Weights of a small mixture-of-experts language model, trained from scratch on English Wikipedia.
Size: width 256, vocabulary 4096, 37M parameters.
Experts: 2 picks a token, a softmax router.
Training: 666M tokens, 5078 steps.
Below are experts of layer 2 (counted from 0) of a mixture-of-experts language model. Rows are named router (the router's row for the expert), gate (a neuron's input weights, with its number), up (a neuron's input weights, with its number), down (a neuron's output weights, with its number) and show model dimensions 0-255. Each number is 128 + 32 x the weight over its row's rms, rounded and kept within 0 to 255.
Before each expert's rows: "mostly gets" lists some tokens that are sent to it at least half of the time. This comes from a sample of Wikipedia text that the model never trained on.

# expert 31
mostly gets: " P", "el", "or", "ep", "ion", " home"
router [161  86 158 138 132  95 100 110 136 112 140 168 101  77  82 125  93  98 102 150 106 189 113 174 155 113  77 134 156 184 120 135 127  95 141  85  60 136 161 162 119  97 157 138 111 172 124 127 133 158 135 143 227  84 148 122 134 217 153 130  95 108  29 127 116 162 156 117  82 109 113 117 152 111 173 152  67 113 138 139 116  74 108 152 140 158 142 129 135 118 120 134 153  94  92 137 102 177 147 189 118 134 156 107 102 113  89 152  88  80 104 135 134  75 168 129 133 111 132 154 148 179 163 138  78  86 201 106 112 113  91 129 136 150 141 151 170 137  74  53 120  73 115 155  72 115 112 153 110 167 115  87 131 131 197 163 112 157  94 166 149 121 126 197 120 148 175 110  97 108 157 153 107  75 149 127 153 100 140 125 127 102 150 110  80 171 150 159 112  83 176 119 138 154 156 146 130 116 138 125 120 158 171  74 131 158 126 129  53 186 148 138  91 110 184 101 120 117 160  71 142 129  78 105 156 142 176 151  91  99 156 106  94 159 137 152 149 149 111  48 101  97 125  84 110 108 105 160 165 175 130 149 147  76 102 141]
gate0 [130 104 135 131 189  85 140 158 119  92  81 113 119 170 145  95 201 120 115  97 163 153 138 139 110 112  85  83 224  98 110 110 142 128  86 118 118 122  90 137 142  75 143 108 102 108 152  92 147  61 113 111 101 133 160 119 152 161 114  97  45 157 105 175 151 158 101 176 127  83  71 213 133 134 126 110  77  94 134  93 160 133  86 163 171 141 145 135 174  99 105 110 176 148  97 159 128 159 138 153 154 140 114 145 128 113  87  77  70 188 102 107  57 119 147 191 129 158 138 165 150 142 171 131 147 108 124 159 153  99 229 128 113 172 164  85 110  75 145 116 139 148 122 138  98 107  91 135 139 161  92 162 163 101 123 152 201 127 106 126  81 129  52 121 141 133 116 149 129 126  60 131  91 111 158 175 153 110 174 132 131 203 127 169 167 118  96 108 187 139  93 119 154 118 136 120  77 138 167 125 150 128 157 129 113 175 166 109 103 145 126 116 110 142 128 123 128 114 106 129  78 117 113  96 162 110 136 129  71 122 107 102  97 129  94  51 157 150 118 160 154 160 154 140 129 142 149 127 104 131  39 151  74  98 131  80]
up0 [116  83 117 161 137  79 130 136  91 121  36 121  95 136 136  63 178  99 127 155 115 159 137 157  99  74 160  82 215 151 114 121 167 126 129 140 102 120 112  86 102  78 166  81 137 134 175  91 129  65 137 101 104 149 138  63 139 144 100 153 104 124 127 184 133 147 103 150 113  82  85 206 148 122  80 108 147 138 110 128 162 161 147 160 154 158  98  97 178 124 120  88 186 132 114 132 115 140 136 169 164 150 168 113  90 139  92  93 119 140  95  82  77 142 147 151 145 157 163 186 114 177 148 122 117 168 128 148 121 125 208  98 145 194  90 130 141  87 153 100 141  95 117 152  98  74 105 107 136 112 112 172 127 150  86 174 129 167 130 132 142 132  88 148 165 123 115 141 154 118 119 146 101  57 101  75 145  96 185 107 166 148 142 115 133 140 107 167 183 172  82 123 171 166 163 114 134 171 176 129  87 115 112 103 153 157 166 102 135 165 160 107  97 175 152 220 124  72 108 118 132 191 138 108 125 101 160 131  96  91 177  66  98 126 138  90 128 108 123 126 162 172  94 115 138 183  92 110 141 101  60 146 111 129 155 146]
down0 [ 93  84 143 122 142  97 118 115  93 118 117 104 164 100 127 159 119 112  82 136 153 147 105  91 124 114 152  89 144 128 125 176 137 118 128 145  97 120 184  92  78 110  43 131 103 126 111 127 196 111 164 118 156 136 106 138 151 197 141 106 178 120 153  75 129  87 112  87 131  83 162 127 111 111 125 134 183 140 117 158 174 103 104 136 126 134  95  92 170  30 105  90  90 106 116 135  88  98  87 101 141 124 171 204  66  40 155 127 149 140  91 119 119 100 159 128 131  81 125 114 158  79 110 125 121 173 142 108 120 117  84  99 142 146 139 150  63 104 142 148 174 221 128 126 124 131 160  70 105 163 165  53 110  85 129 156 114 182 140 128 104  88 137  76 124 115  97 135 141 133 113 161  99 174 124 161 110  91 158  71 140  97 172 123 110 125 189 149 138 137 114 117 137  50 224 114 188  79 124  86 147 127 128  69 176 163 114 197  81 107 142 132 116 121  93 163 102 107 140 134  79  86 152 117 160 113 147 121 140 131  82 106 100  89 117  75 103 159 134  99 114 154 135 168 108 119 151 134 110  88 130 107 145 138 130 193]

# expert 23
mostly gets: "ub", "ra", " Col", " Old", " Stud", " l"
router [142 216 156 112 163 168 126  56 123 145  98 103 106 141 110 135 178 148 134  58 125 155 102  95  77  38 129 132 119 139 124 158 138 136 182 135 178 135 146 169 137 131 106 168 159 141 108  95 107 181 114  99 125 144 163  95 109  80 166 220 145 129 162  83 104 119  94 123 112 137 148 147 105 136 161 137 127 122  89 128 161 164  82 112 144 136 174 117  96 114 191 134 138 143 103 108  84  71 182 108 216 146 164 162 139 137 115 178  85  79 132 178 128 114 159 121 115 104 184  94 133 103 126 118 149  99 160 153 107 120 162 136 112 117 146 157 154 134 100 164 136 151 103  70 118 135  80 180  97  98 153 102 100  85 111 165 150 170 143 103 160  85 178 110 110  67  97 177 115 111  99 218 122  55 148 135 104 181 133 160  90 161 176 135  96 153 119 133 108 131 145  83 113 135 139  83 135 105 179 152 151 119 106 137 108 169 135 167 125 167 145  41 152  93 108 108  84 181 111 103  85 134 128 142 157  68 129 125 153 126 138  87 125 165 110 185 120  94 164 129 140 154 108 124 173 140  70 137 103 132 178 111 107 145 145  98]
gate1 [120 109 116 144 167  98  90 137 158 141  89 127  85 159 132 101 130 101 136  89 114 110 166  84 136 120 116 135  85 133 129 119 150 121 147 138 168  85 114 103 113  66 166 127 124 160 159 125 148 133 122 181 137 154 119  83 115 155  86 146 168 187 109 103 149 180 129 139 162 154 147 140 132 152 173  51 172 144 172 119 147 162 114 148 115 118 143 172 126 138 139 137 181 102 173 185 132 113  66 107  84 126  79 119 100 106 128  76 156 125 133 121 158 105 113 120 135 195  93 217 187 106 153 136 113 110  69 109 105  83 117 137 179  90 148 147 161 143 110 100 134 109 167 116 135 147 140 175 107 108 142 143 110  51 123  91  73 132 175 123 184  63 115  71 123 141 132 190 150 149  55 120 150 128 115 156 176  73 165 116 144 133 116 139 128 168 159 131  70 125 130 127 173 164 106 130 171  99 103 182 151 220  62  61 112 129 149 118 154 125 142 159 205 144  99 150 131 124 138 145 179 122  72 114 198 110  81 131 145 112 123 112 149 141 119  77  97 180 107  63 155 118 133 154 124 112 128 156  98  73 122  66 119  92 189 133]
up1 [108  81 126 130 156 126  84 154 156  71 109 204  82 160  97 101 136 146 163 104 121 166 124 121 145  84 167 126  77 162 112 124 137 161 161  58 174  60  70 101 185  29 112 120 144 115 116 175 141 180 138 112  89 148 119  89 115 152  92  98 126 150 143 128 112 137 111 159 118 118 118 143  96 162 182 127 143 164 119 105 138 146 128 109 127 150 165 175 168  73 158 156 165 152 166 117  95 114  65 110 138 115 116 149 138 117 160 115 120 109 103 198 124 169  95 157  86 134 132 177 150  57 158 126 136 138 132 102 137 103 195 138 149  69 101 148 104 153 124  65 160  71 170  69 108 138 117 104 110  65 104 157 190 118  94 133 119 154 150 104 134  72 130 132 102 139  92 136  83 135 108 149 134 139 127 113 106  91 122 117 104 152  92  83 103 157  93  78 103 141 165 123 111 156 166  86 117 128 141  99 100 124 118  65 156 145 188  88 119 106 119 153 205 147 101 132 191 141 166 142 194 126  62 125 133 179 121 111 138 134 134 120 121 183 176 122 121 102 211 133 112 182 108 110  93 128 100 128 137  71 120 111  85 175 141  89]
down1 [144  87 158 133 194 113 144  77 176  85 146 113 151 147 160 164  82 115 150 195 111  95 101 109 168 142  75 120 199 127 164 153 137 108 122 148 136  87  75  98 128  77 114 117 127 142 176 121 171 134  93 100 192 103 138 160 132 122 108 155 190 132 135 148 145 148 164 136  78 131 150 137  95 129 133  81 149 145 128 141 151 132 141 163 138 126 176  95 113  74  48 109  70 153 118 101 164 132 136 101 160 120 214 100 170  67 144 163 132  95  84  83 108  85  80 164 116 151 121 107 158 132  93 137  86 140 119 107  78 168 134 108 146 120 106  53 113 134 144 132 147 130  97 106  98 155  93 137 160 131 186  97 101  90 182 136 151 144 112  98 109 175  62 175 165  72  90  97  84  73 157 118 147 108 185 132 143 117 191  76  74 144 110 159 132 140  78 145 124 146  74  95  86 132 206 128 109 155 145 117  67 115 162 138 173 124 124 155 148 147  78 110 118  89 143 180 122 127 130  92 169 215 124  65  65 139 141 117 107 161 176 133 117  92 134 130 105 162 107  99 174 134 150 135 118 101 108 127 150 147 126 144 111 137 127 136]

# expert 6
mostly gets: " L", " T", " E", " B", " Z", " S"
router [142  88 153 124 188 167  57 107 136 119 107 121  85  91 111 160 147  44 108 141  89  86 107 145  88 143 106 184 107 169 130 129 127 155 134 191  99 110 111 139 115 157 149 132 149 157 112 146 135 128 193  48 117 154 132  91 125  88 101 153 153 112  97 151  93 170 110 119 136 117 179 163 144 151 148  88 177  86 113 110 107  81 155  83 127 123  91 123 117 124 102 174 143 153 147 131 155 132 117 108 174 129 108 128 129 143 134 124  82 131 103 166  99 131 142 101  63  94 113 118 117  99 156  81 119 149 166 192 125 158 112 127  91 134 138 118 116 108 109 131 173  89  94 122  83  62  93  86 118  89 154 177  90 145  83 171 180 131 115 170  30 155 133 122 135 158  99 127 110 186 166  87  86 188 104  93 154  50 127 135 163  95 147 104 107 166  97 197 145 129 173 175 154 161 165  93  78 135 151 138 134 152 167 133 144 128  91 144  76 157 106 118 150 166  51 126  68 151 138 176 100 135  99 102  99 121 142 169 200 173  75 139 153 115  94 132 142 119 143  85 107 125 103  70 143 157 106 112 152 136 177  76 118 134 122  85]
gate1 [134 132  53 145  94 109 147 114 113 140  99  83  99 134 135 163 218 132 147 134 134 129 159  98 163  87 157 142 133 108 151 106 124  46 164 169 123  55 135 105 133 113 129 120  76 142  95  86 122  73 103 153  56 145  34 117 123  88  72 119 122 110 131 155  89 121 139  93 110 129 134 130 125 187 104 143 100  85 144 152 130 131 134 169  95 112 126 152 122 141  85  84 154 112 118 101 136 101 178 152  68 102 138  91 136 134 164  82 140 144 130 108 110 154 100 110 139 110 133  76 149 144 170 158 140 135 145 115 163  89  97  96 145 171 164 104 107 139 131  88 106 166 126 104 126 139 213 107 143 139 100 119 255 109 118 149  86 108 123 132 159 169 141 115 134 161 169 158 160 143 141 136 156 189  86  78 162 129  47 105 119 111 210  99 141  82  68 107  84 106 126  71 126 138 111 178  92 121 162 149  89 127 154 120 147  88 125 150 135 172 160 156 128 139 183 165 106 168 107  67  91  90 134 123  62 126 163 138 173 104 132  84 113 117 164 151 134 111 151 105 177 173 118 163 157 140 171 122 101 100 159 134 104 109  80 137]
up1 [113 128 117 137 123 116 175 126 101 176  95 102  90 130 114 166 156 142 135 129 119 143 154 109 140 106 153 128  92 134 146 136 164 129 156 121 124  80 125  89 101 118 154 119 128 112 109 102 139  97 145 190  69 217 127  98  94  94 164 193 158 139 126 123 148 122 115 144 108 173 179 178 129 163 154 184 112 111 122 139 102 129 109 113 121 154 153 181 118 182  90 135 206 124 133  91  96  92 158 123  85 106 124 150 161 132 140  45 143 118 131 126  43 159 144 149 107 129 158  84 178 134 170 100  92 135 126  90 202  98  71 100 167 152 215 126 106 123 108  83 150 114 123 125 129 131 181 125 128  91 139 130 168  85  95 120 141 118 125 131 153 128 120  94  91 172 139 114 123 118 157 106 126 158 108  91 125 118  84 147 178 118 181  98  32  99 130 113 100  71 130  73 132 115  91 170 121 122 115 201 149 130 125 158 104 102 118 153 116 152 189 133 139 155 156 121  89 143  93 117 138 135 124  32  90  77 154 154 170  77 138  94 150 152 159 200 117 110 127  94 153 150 117 223 150 135 159 166 121  55 174 106  78 162 129 158]
down1 [130 114 134 112 141  84 160 144 193 165 101 131 132 125  48 156 131  63  63 136 150 134 110 122 172 119 135 138 137 147 129 144 174 141 123 135 124 126  79 107  94 107 152 112  74 155 159  80 141 143 119 163  93 160 118 110 152 140 166 137 125 121 134 106 159 143 135 131  95 144 151 173  72 100 149  79 127 136 115  96  60  81  89 137 115 146  62 159 116 156 126 160 135 160 178 106 123 166 118 143 100 132 103 126 126 159 140 110 125 153 158 155  62  31 146 151 164 151 213 141 110 151 118 113 137 144 107 151 136 132 228 114 134 131 163  84  78 160 169 121 172 106 115  93 138 137 120 145 161 140 120 120  35 117 161 149 136 135 162 117 117 138 106 157 102 115 114 111 153 105  81 160 133 162  89 159 165 105 157 102 169 126 130 133  92 164 170 177  66  81  87 182 158 154 119 132 106  57  95  84 128 124 100  96  88  79  76 102 108 139  69 142  79 173 125 149 144 123  95  53 157 128 150  62 151 114 120 155 130 130 128 148  97 198 157 117 134 134  94 147 136  98 120  98 187 145 132 211 179 144 146 117 173 118 167 183]